config.toml
normalize_top_k = false
balance_bias = false
init_std_up = 0.0541
schedule = "wsd"
doc_mask = false
train_tokens = 246200000
Below are experts of layer 6 (counted from 0) of a mixture-of-experts language model. Rows are named router (the router's row for the expert), gate (a neuron's input weights, with its number), up (a neuron's input weights, with its number), down (a neuron's output weights, with its number) and show model dimensions 0-63. Each number is 50 + 10 x the weight over its row's rms, rounded and kept within 0 to 99.
Before each expert's rows: "mostly gets" lists some tokens that are sent to it at least half of the time. This comes from a sample of Wikipedia text that the model never trained on.

# expert 7
mostly gets: " a", " the", " an", " released", " named", " Nominated"
router:57 46 50 60 44 38 42 47 42 46 52 56 44 50 40 49 51 55 50 56 50 44 72 57 46 60 44 38 32 66 48 29 29 68 70 38 54 48 40 45 57 37 64 57 53 41 48 42 60 54 48 59 50 50 57 46 54 69 53 49 46 56 41 60
gate24:33 46 60 62 43 58 39 79 72 48 47 55 51 40 56 46 44 69 40 60 56 61 37 45 53 47 47 39 47 43 58 54 45 52 43 41 52 48 61 43 41 39 37 55 40 51 62 40 43 57 68 49 47 58 43 58 53 34 47 46 33 33 55 46
up24:56 50 48 65 64 53 59 43 34 74 57 30 73 40 49 52 64 59 59 43 54 63 43 43 40 75 54 59 34 47 40 56 57 44 55 49 57 54 55 53 62 48 39 42 77 54 74 57 65 56 56 54 59 45 57 48 63 46 47 51 42 51 46 35
down24:55 49 45 54 41 47 26 51 38 37 35 55 38 66 56 34 55 50 41 47 59 45 61 42 63 50 46 40 49 40 54 48 50 42 65 41 50 33 69 65 59 41 43 61 52 46 44 39 41 58 43 55 44 64 35 63 54 41 48 62 42 35 47 53
gate25:47 68 49 56 53 54 52 47 54 45 59 58 83 41 54 49 61 34 63 50 43 74 47 57 52 41 62 37 59 29 50 50 51 53 49 56 60 42 50 51 44 69 70 55 59 30 53 44 73 40 49 41 60 34 65 49 47 42 55 52 36 37 53 45
up25:56 47 44 59 63 38 43 54 51 54 45 65 63 37 61 42 59 44 61 37 54 60 47 61 54 41 37 39 53 40 52 49 51 54 63 52 75 53 50 49 31 52 56 57 60 42 38 44 58 56 54 51 63 37 41 50 53 55 45 51 33 45 57 62
down25:63 46 44 41 55 46 47 62 60 49 61 53 60 48 38 57 43 54 42 58 54 65 40 40 46 38 51 44 49 51 37 55 43 60 60 41 63 47 46 45 51 59 54 71 78 41 34 69 42 35 53 68 56 49 54 46 40 58 56 59 63 48 46 52
gate26:57 46 58 54 58 37 62 43 35 61 37 56 66 54 54 44 56 70 45 41 42 54 65 45 49 45 44 57 64 31 49 56 60 59 49 50 42 36 41 59 57 35 41 41 57 39 37 42 54 50 38 43 47 43 60 69 69 45 59 49 64 53 54 61
up26:56 59 51 51 39 52 54 42 53 43 51 50 41 49 56 39 40 53 34 54 46 37 50 74 38 49 47 47 39 58 49 39 49 54 43 56 50 59 37 66 55 63 53 49 55 40 52 51 48 36 47 59 46 62 56 36 45 56 52 53 50 55 59 56
down26:56 40 46 40 45 66 69 60 60 46 56 37 45 33 48 43 41 37 58 45 38 47 62 33 44 39 49 50 55 44 45 54 48 33 46 66 51 29 61 53 40 52 65 56 49 45 42 51 53 61 43 26 59 40 39 66 30 42 58 56 49 46 65 53
gate27:46 52 32 61 73 47 54 62 57 70 57 63 55 28 37 45 52 61 60 30 66 46 51 61 60 51 68 44 48 59 38 39 60 52 53 63 50 49 41 56 46 62 65 54 71 36 51 39 58 62 55 27 39 42 57 43 54 56 49 49 39 49 48 49
up27:70 45 27 57 59 50 49 35 55 47 52 85 42 60 47 42 58 52 45 36 62 54 44 56 49 52 58 61 49 54 50 34 56 56 58 57 57 35 39 63 47 63 67 55 37 36 54 43 52 54 66 40 34 54 48 52 56 63 41 51 41 31 63 54
down27:39 49 45 48 61 40 53 54 66 60 56 60 42 50 78 50 64 49 66 37 52 26 39 38 47 60 52 42 42 43 41 63 32 56 53 55 67 49 59 38 55 58 58 59 60 45 35 38 41 45 39 58 35 78 43 66 38 53 41 45 56 45 39 54
gate28:49 57 41 54 50 54 65 36 45 61 55 57 48 52 61 69 47 49 39 52 31 45 34 51 67 55 59 53 62 57 81 45 52 48 53 40 66 54 49 53 44 56 49 43 54 59 49 63 49 62 58 43 55 40 49 60 63 53 51 48 50 59 61 45
up28:51 38 46 51 52 45 37 48 43 50 53 49 59 20 31 50 51 50 36 42 45 54 55 55 58 43 61 35 43 37 55 41 30 72 48 28 68 54 55 41 58 47 58 65 54 55 45 53 56 48 50 54 66 47 55 46 56 39 47 62 71 56 33 54
down28:47 43 57 67 17 40 44 46 51 59 39 50 46 52 60 37 61 42 32 46 54 54 60 65 55 36 36 51 53 42 61 44 55 59 48 43 36 51 63 59 48 40 54 45 52 52 45 61 61 63 35 45 53 30 47 49 36 40 61 50 44 47 60 62

# expert 15
mostly gets: "%", " km", " kg", "′", "″", " sq"
router:44 48 48 31 48 55 67 55 51 40 44 58 47 56 35 40 40 50 58 49 54 60 64 40 34 59 44 38 63 42 44 18 64 62 40 47 37 42 48 39 40 59 62 60 49 63 71 61 58 46 49 50 31 60 68 62 68 47 53 71 31 52 55 56
gate14:56 59 59 49 67 60 57 44 62 46 55 55 57 60 28 53 27 34 63 57 57 41 46 49 39 60 55 38 32 62 36 56 49 47 34 71 48 62 56 49 59 33 28 59 69 49 29 38 50 43 46 34 46 48 54 47 45 62 53 56 49 73 52 50
up14:50 59 52 52 66 38 66 47 62 49 42 35 47 51 16 45 49 48 54 38 42 54 47 39 52 51 57 63 56 53 43 56 34 64 53 45 50 54 64 37 49 26 54 40 59 50 57 55 59 38 43 46 52 52 27 46 39 45 57 51 51 52 50 60
down14:26 52 48 64 53 45 34 33 44 20 55 46 52 33 46 50 53 41 45 68 51 53 58 58 51 54 50 47 43 52 39 52 58 36 47 44 62 50 47 60 57 37 54 48 35 52 40 44 50 42 58 54 70 51 60 52 38 52 58 40 56 41 46 37
gate15:66 59 58 45 56 53 56 50 47 63 70 61 44 60 37 57 35 45 69 55 45 42 61 49 52 46 53 58 50 40 48 50 54 40 51 37 43 52 56 52 48 62 41 60 53 44 34 72 52 46 53 48 52 45 56 29 65 40 69 41 34 60 46 41
up15:71 57 54 54 52 37 59 34 48 43 35 49 53 52 20 45 42 63 56 41 53 62 68 32 52 54 65 42 38 44 58 40 46 48 49 58 38 43 42 49 57 71 47 55 56 62 66 48 66 56 60 48 57 51 57 40 58 37 50 51 58 40 51 53
down15:63 44 53 59 38 49 56 49 55 54 39 57 54 58 68 53 51 17 80 40 63 50 44 47 42 51 40 66 49 50 68 47 58 45 50 55 46 51 49 29 50 53 47 37 50 44 44 64 51 53 41 43 48 53 46 53 50 56 52 36 46 39 60 61
gate16:44 43 43 44 57 57 54 36 45 53 54 54 64 48 54 38 61 34 35 33 33 46 55 51 62 66 54 58 65 43 55 38 51 37 51 52 37 71 57 53 44 44 36 58 51 62 57 45 52 48 60 48 59 42 52 34 49 61 55 52 68 64 52 44
up16:54 53 42 39 44 59 49 36 37 45 57 47 66 63 46 44 52 32 62 48 37 38 42 49 53 72 59 54 58 43 51 50 57 30 44 48 46 61 62 52 49 50 56 76 52 75 55 54 63 43 69 54 38 33 56 45 63 64 54 48 49 61 38 49
down16:37 35 46 58 45 62 58 66 50 50 56 39 57 51 59 45 40 31 38 58 53 59 27 44 53 48 63 55 50 43 51 47 54 51 38 71 70 57 55 48 55 49 48 45 38 44 46 49 57 40 41 34 39 58 34 61 55 40 57 50 26 45 41 40
gate17:44 55 64 46 56 50 72 49 50 51 46 78 54 58 37 52 47 50 54 43 33 54 67 58 54 53 45 62 45 42 51 51 47 62 36 49 62 57 55 55 45 63 42 24 57 44 57 48 50 57 50 48 39 34 63 45 34 51 55 36 64 72 52 40
up17:47 50 51 40 47 46 62 68 39 47 41 64 52 61 37 45 44 55 45 19 48 39 60 53 54 36 43 34 55 53 46 43 49 55 53 49 56 40 52 56 53 55 46 33 59 37 50 47 59 44 37 36 41 48 72 56 44 49 41 49 61 67 37 53
down17:56 44 52 48 48 53 38 75 54 44 58 54 39 37 63 63 68 62 50 72 59 56 42 43 70 43 49 42 51 40 51 39 49 58 36 52 37 47 37 70 54 48 54 48 42 66 66 38 26 41 48 59 42 41 65 50 48 58 50 41 41 51 54 51
gate18:47 45 40 43 60 69 53 51 47 59 38 51 36 66 60 48 44 48 52 42 26 44 55 44 41 47 46 45 54 76 52 42 34 59 72 63 57 51 39 46 41 41 27 43 43 60 49 54 68 47 62 44 46 46 35 46 53 54 46 48 54 71 28 63
up18:53 33 46 44 51 63 50 47 59 62 43 65 48 58 39 48 46 60 40 41 58 50 58 30 43 57 46 62 50 41 49 50 46 42 60 47 62 53 53 38 47 65 54 57 43 59 55 59 61 56 59 53 67 44 32 41 50 58 67 35 50 47 37 49
down18:50 41 52 34 43 57 40 53 44 45 40 36 51 50 41 49 44 42 41 51 38 47 42 64 53 55 70 51 31 57 42 47 60 49 28 62 56 50 47 54 20 47 44 42 46 48 37 67 45 52 31 55 56 53 40 60 31 39 47 56 39 49 43 45

# expert 3
mostly gets: " New", " North", " South", " San", " Royal", " Su"
router:35 70 58 54 60 45 44 48 28 57 47 42 44 39 51 38 47 47 47 55 37 40 60 60 52 55 39 51 65 57 55 43 48 38 47 35 36 61 58 49 47 34 60 45 60 42 64 58 42 42 43 62 55 51 60 49 57 47 48 47 45 66 60 55
gate2:40 51 43 46 56 55 85 49 51 55 55 46 57 48 44 43 58 50 62 50 41 50 61 67 47 74 54 52 52 38 43 50 47 33 61 50 52 53 50 52 40 30 47 60 70 51 51 56 60 46 58 25 61 58 56 39 53 61 49 51 49 64 34 43
up2:51 45 46 46 41 56 61 58 39 36 64 35 55 39 46 39 71 17 51 56 49 55 67 54 62 50 53 45 79 25 57 52 38 43 63 43 58 44 47 53 49 23 44 57 56 65 42 66 50 38 55 52 38 61 59 55 40 54 45 42 37 53 42 51
down2:48 43 59 54 53 52 35 47 45 39 33 50 46 60 57 61 40 41 34 49 50 53 56 43 51 35 63 62 55 48 36 48 44 50 65 50 61 50 46 50 54 52 43 31 43 49 65 36 43 63 34 45 53 47 58 47 62 52 59 47 45 58 47 59
gate3:63 52 32 42 43 64 61 27 55 58 53 40 67 39 61 55 45 51 60 56 59 55 62 56 44 49 64 55 35 61 57 47 41 38 57 55 44 66 53 61 54 44 49 60 59 53 38 43 58 46 48 12 46 47 58 53 47 57 48 39 55 48 48 54
up3:44 61 73 42 50 33 56 48 48 39 54 43 49 56 40 59 52 42 65 55 45 53 45 51 48 53 72 38 53 42 60 51 53 54 54 48 51 48 37 52 56 50 45 57 29 42 37 54 57 60 62 38 46 52 32 50 56 55 66 37 76 48 51 34
down3:32 55 53 55 44 31 50 37 52 68 52 47 35 63 32 35 75 63 55 64 50 48 46 53 53 36 51 38 41 54 45 43 59 48 54 33 47 51 63 65 61 53 43 63 52 44 61 35 63 60 43 63 45 45 62 58 52 59 58 34 47 45 48 55
gate4:56 64 41 40 58 46 52 53 59 54 77 42 49 38 30 57 43 54 55 34 56 42 47 65 55 66 62 51 35 72 40 48 51 45 55 41 50 51 49 64 50 58 40 48 42 42 59 56 54 57 40 42 59 53 38 46 45 43 50 47 43 62 61 42
up4:41 42 46 50 54 43 37 60 47 51 55 32 50 37 42 52 45 47 65 53 57 43 54 54 63 51 62 51 59 49 34 56 39 39 55 49 40 52 61 55 58 56 62 57 38 30 62 53 57 59 20 46 56 53 43 34 37 44 50 45 34 47 77 45
down4:60 39 59 59 47 61 37 53 46 37 40 44 42 49 43 40 31 36 42 46 54 59 46 36 49 46 54 38 42 49 54 50 51 38 52 77 47 50 58 39 73 48 50 47 32 37 66 48 37 66 51 66 59 50 57 60 33 45 62 76 55 29 45 41
gate5:88 60 51 49 58 46 40 50 34 44 44 45 54 48 54 55 59 45 52 58 46 45 51 54 55 53 47 50 51 58 34 53 38 46 48 51 40 55 47 46 53 56 68 53 50 45 41 56 60 53 55 36 47 49 82 41 65 35 58 33 43 39 63 52
up5:68 57 46 52 30 45 50 56 50 56 87 55 45 36 46 62 56 50 59 44 29 51 57 45 48 45 46 46 46 45 67 52 50 35 52 35 51 56 45 58 57 40 59 60 57 50 42 65 59 50 57 37 39 34 62 42 58 59 47 45 42 31 40 52
down5:59 48 56 49 54 40 34 49 38 55 49 60 43 75 56 42 57 58 43 50 48 49 46 36 55 51 51 65 40 42 60 52 49 47 43 30 43 37 66 41 37 50 38 30 52 43 42 80 63 65 40 52 58 51 67 45 44 58 61 45 58 47 60 58
gate6:58 57 42 55 49 43 39 52 39 57 70 37 47 53 52 50 53 47 56 40 57 45 68 67 61 56 37 36 62 59 49 49 59 39 60 68 45 52 52 65 64 39 53 52 48 46 33 47 59 47 48 47 43 43 46 49 63 53 71 61 75 55 46 66
up6:57 51 46 46 66 53 49 48 56 41 55 73 46 64 62 66 54 39 60 53 48 42 58 59 64 56 43 54 30 47 40 65 39 36 56 50 57 63 47 51 81 49 50 41 31 44 38 42 59 58 57 39 53 65 55 53 48 40 36 33 36 53 38 46
down6:41 36 66 54 40 58 39 61 38 53 48 41 48 59 44 51 48 50 49 22 57 47 52 49 53 62 30 47 52 54 64 50 37 29 57 65 65 51 65 54 50 50 45 44 46 43 72 47 26 60 51 46 55 58 36 54 44 40 60 74 49 57 62 43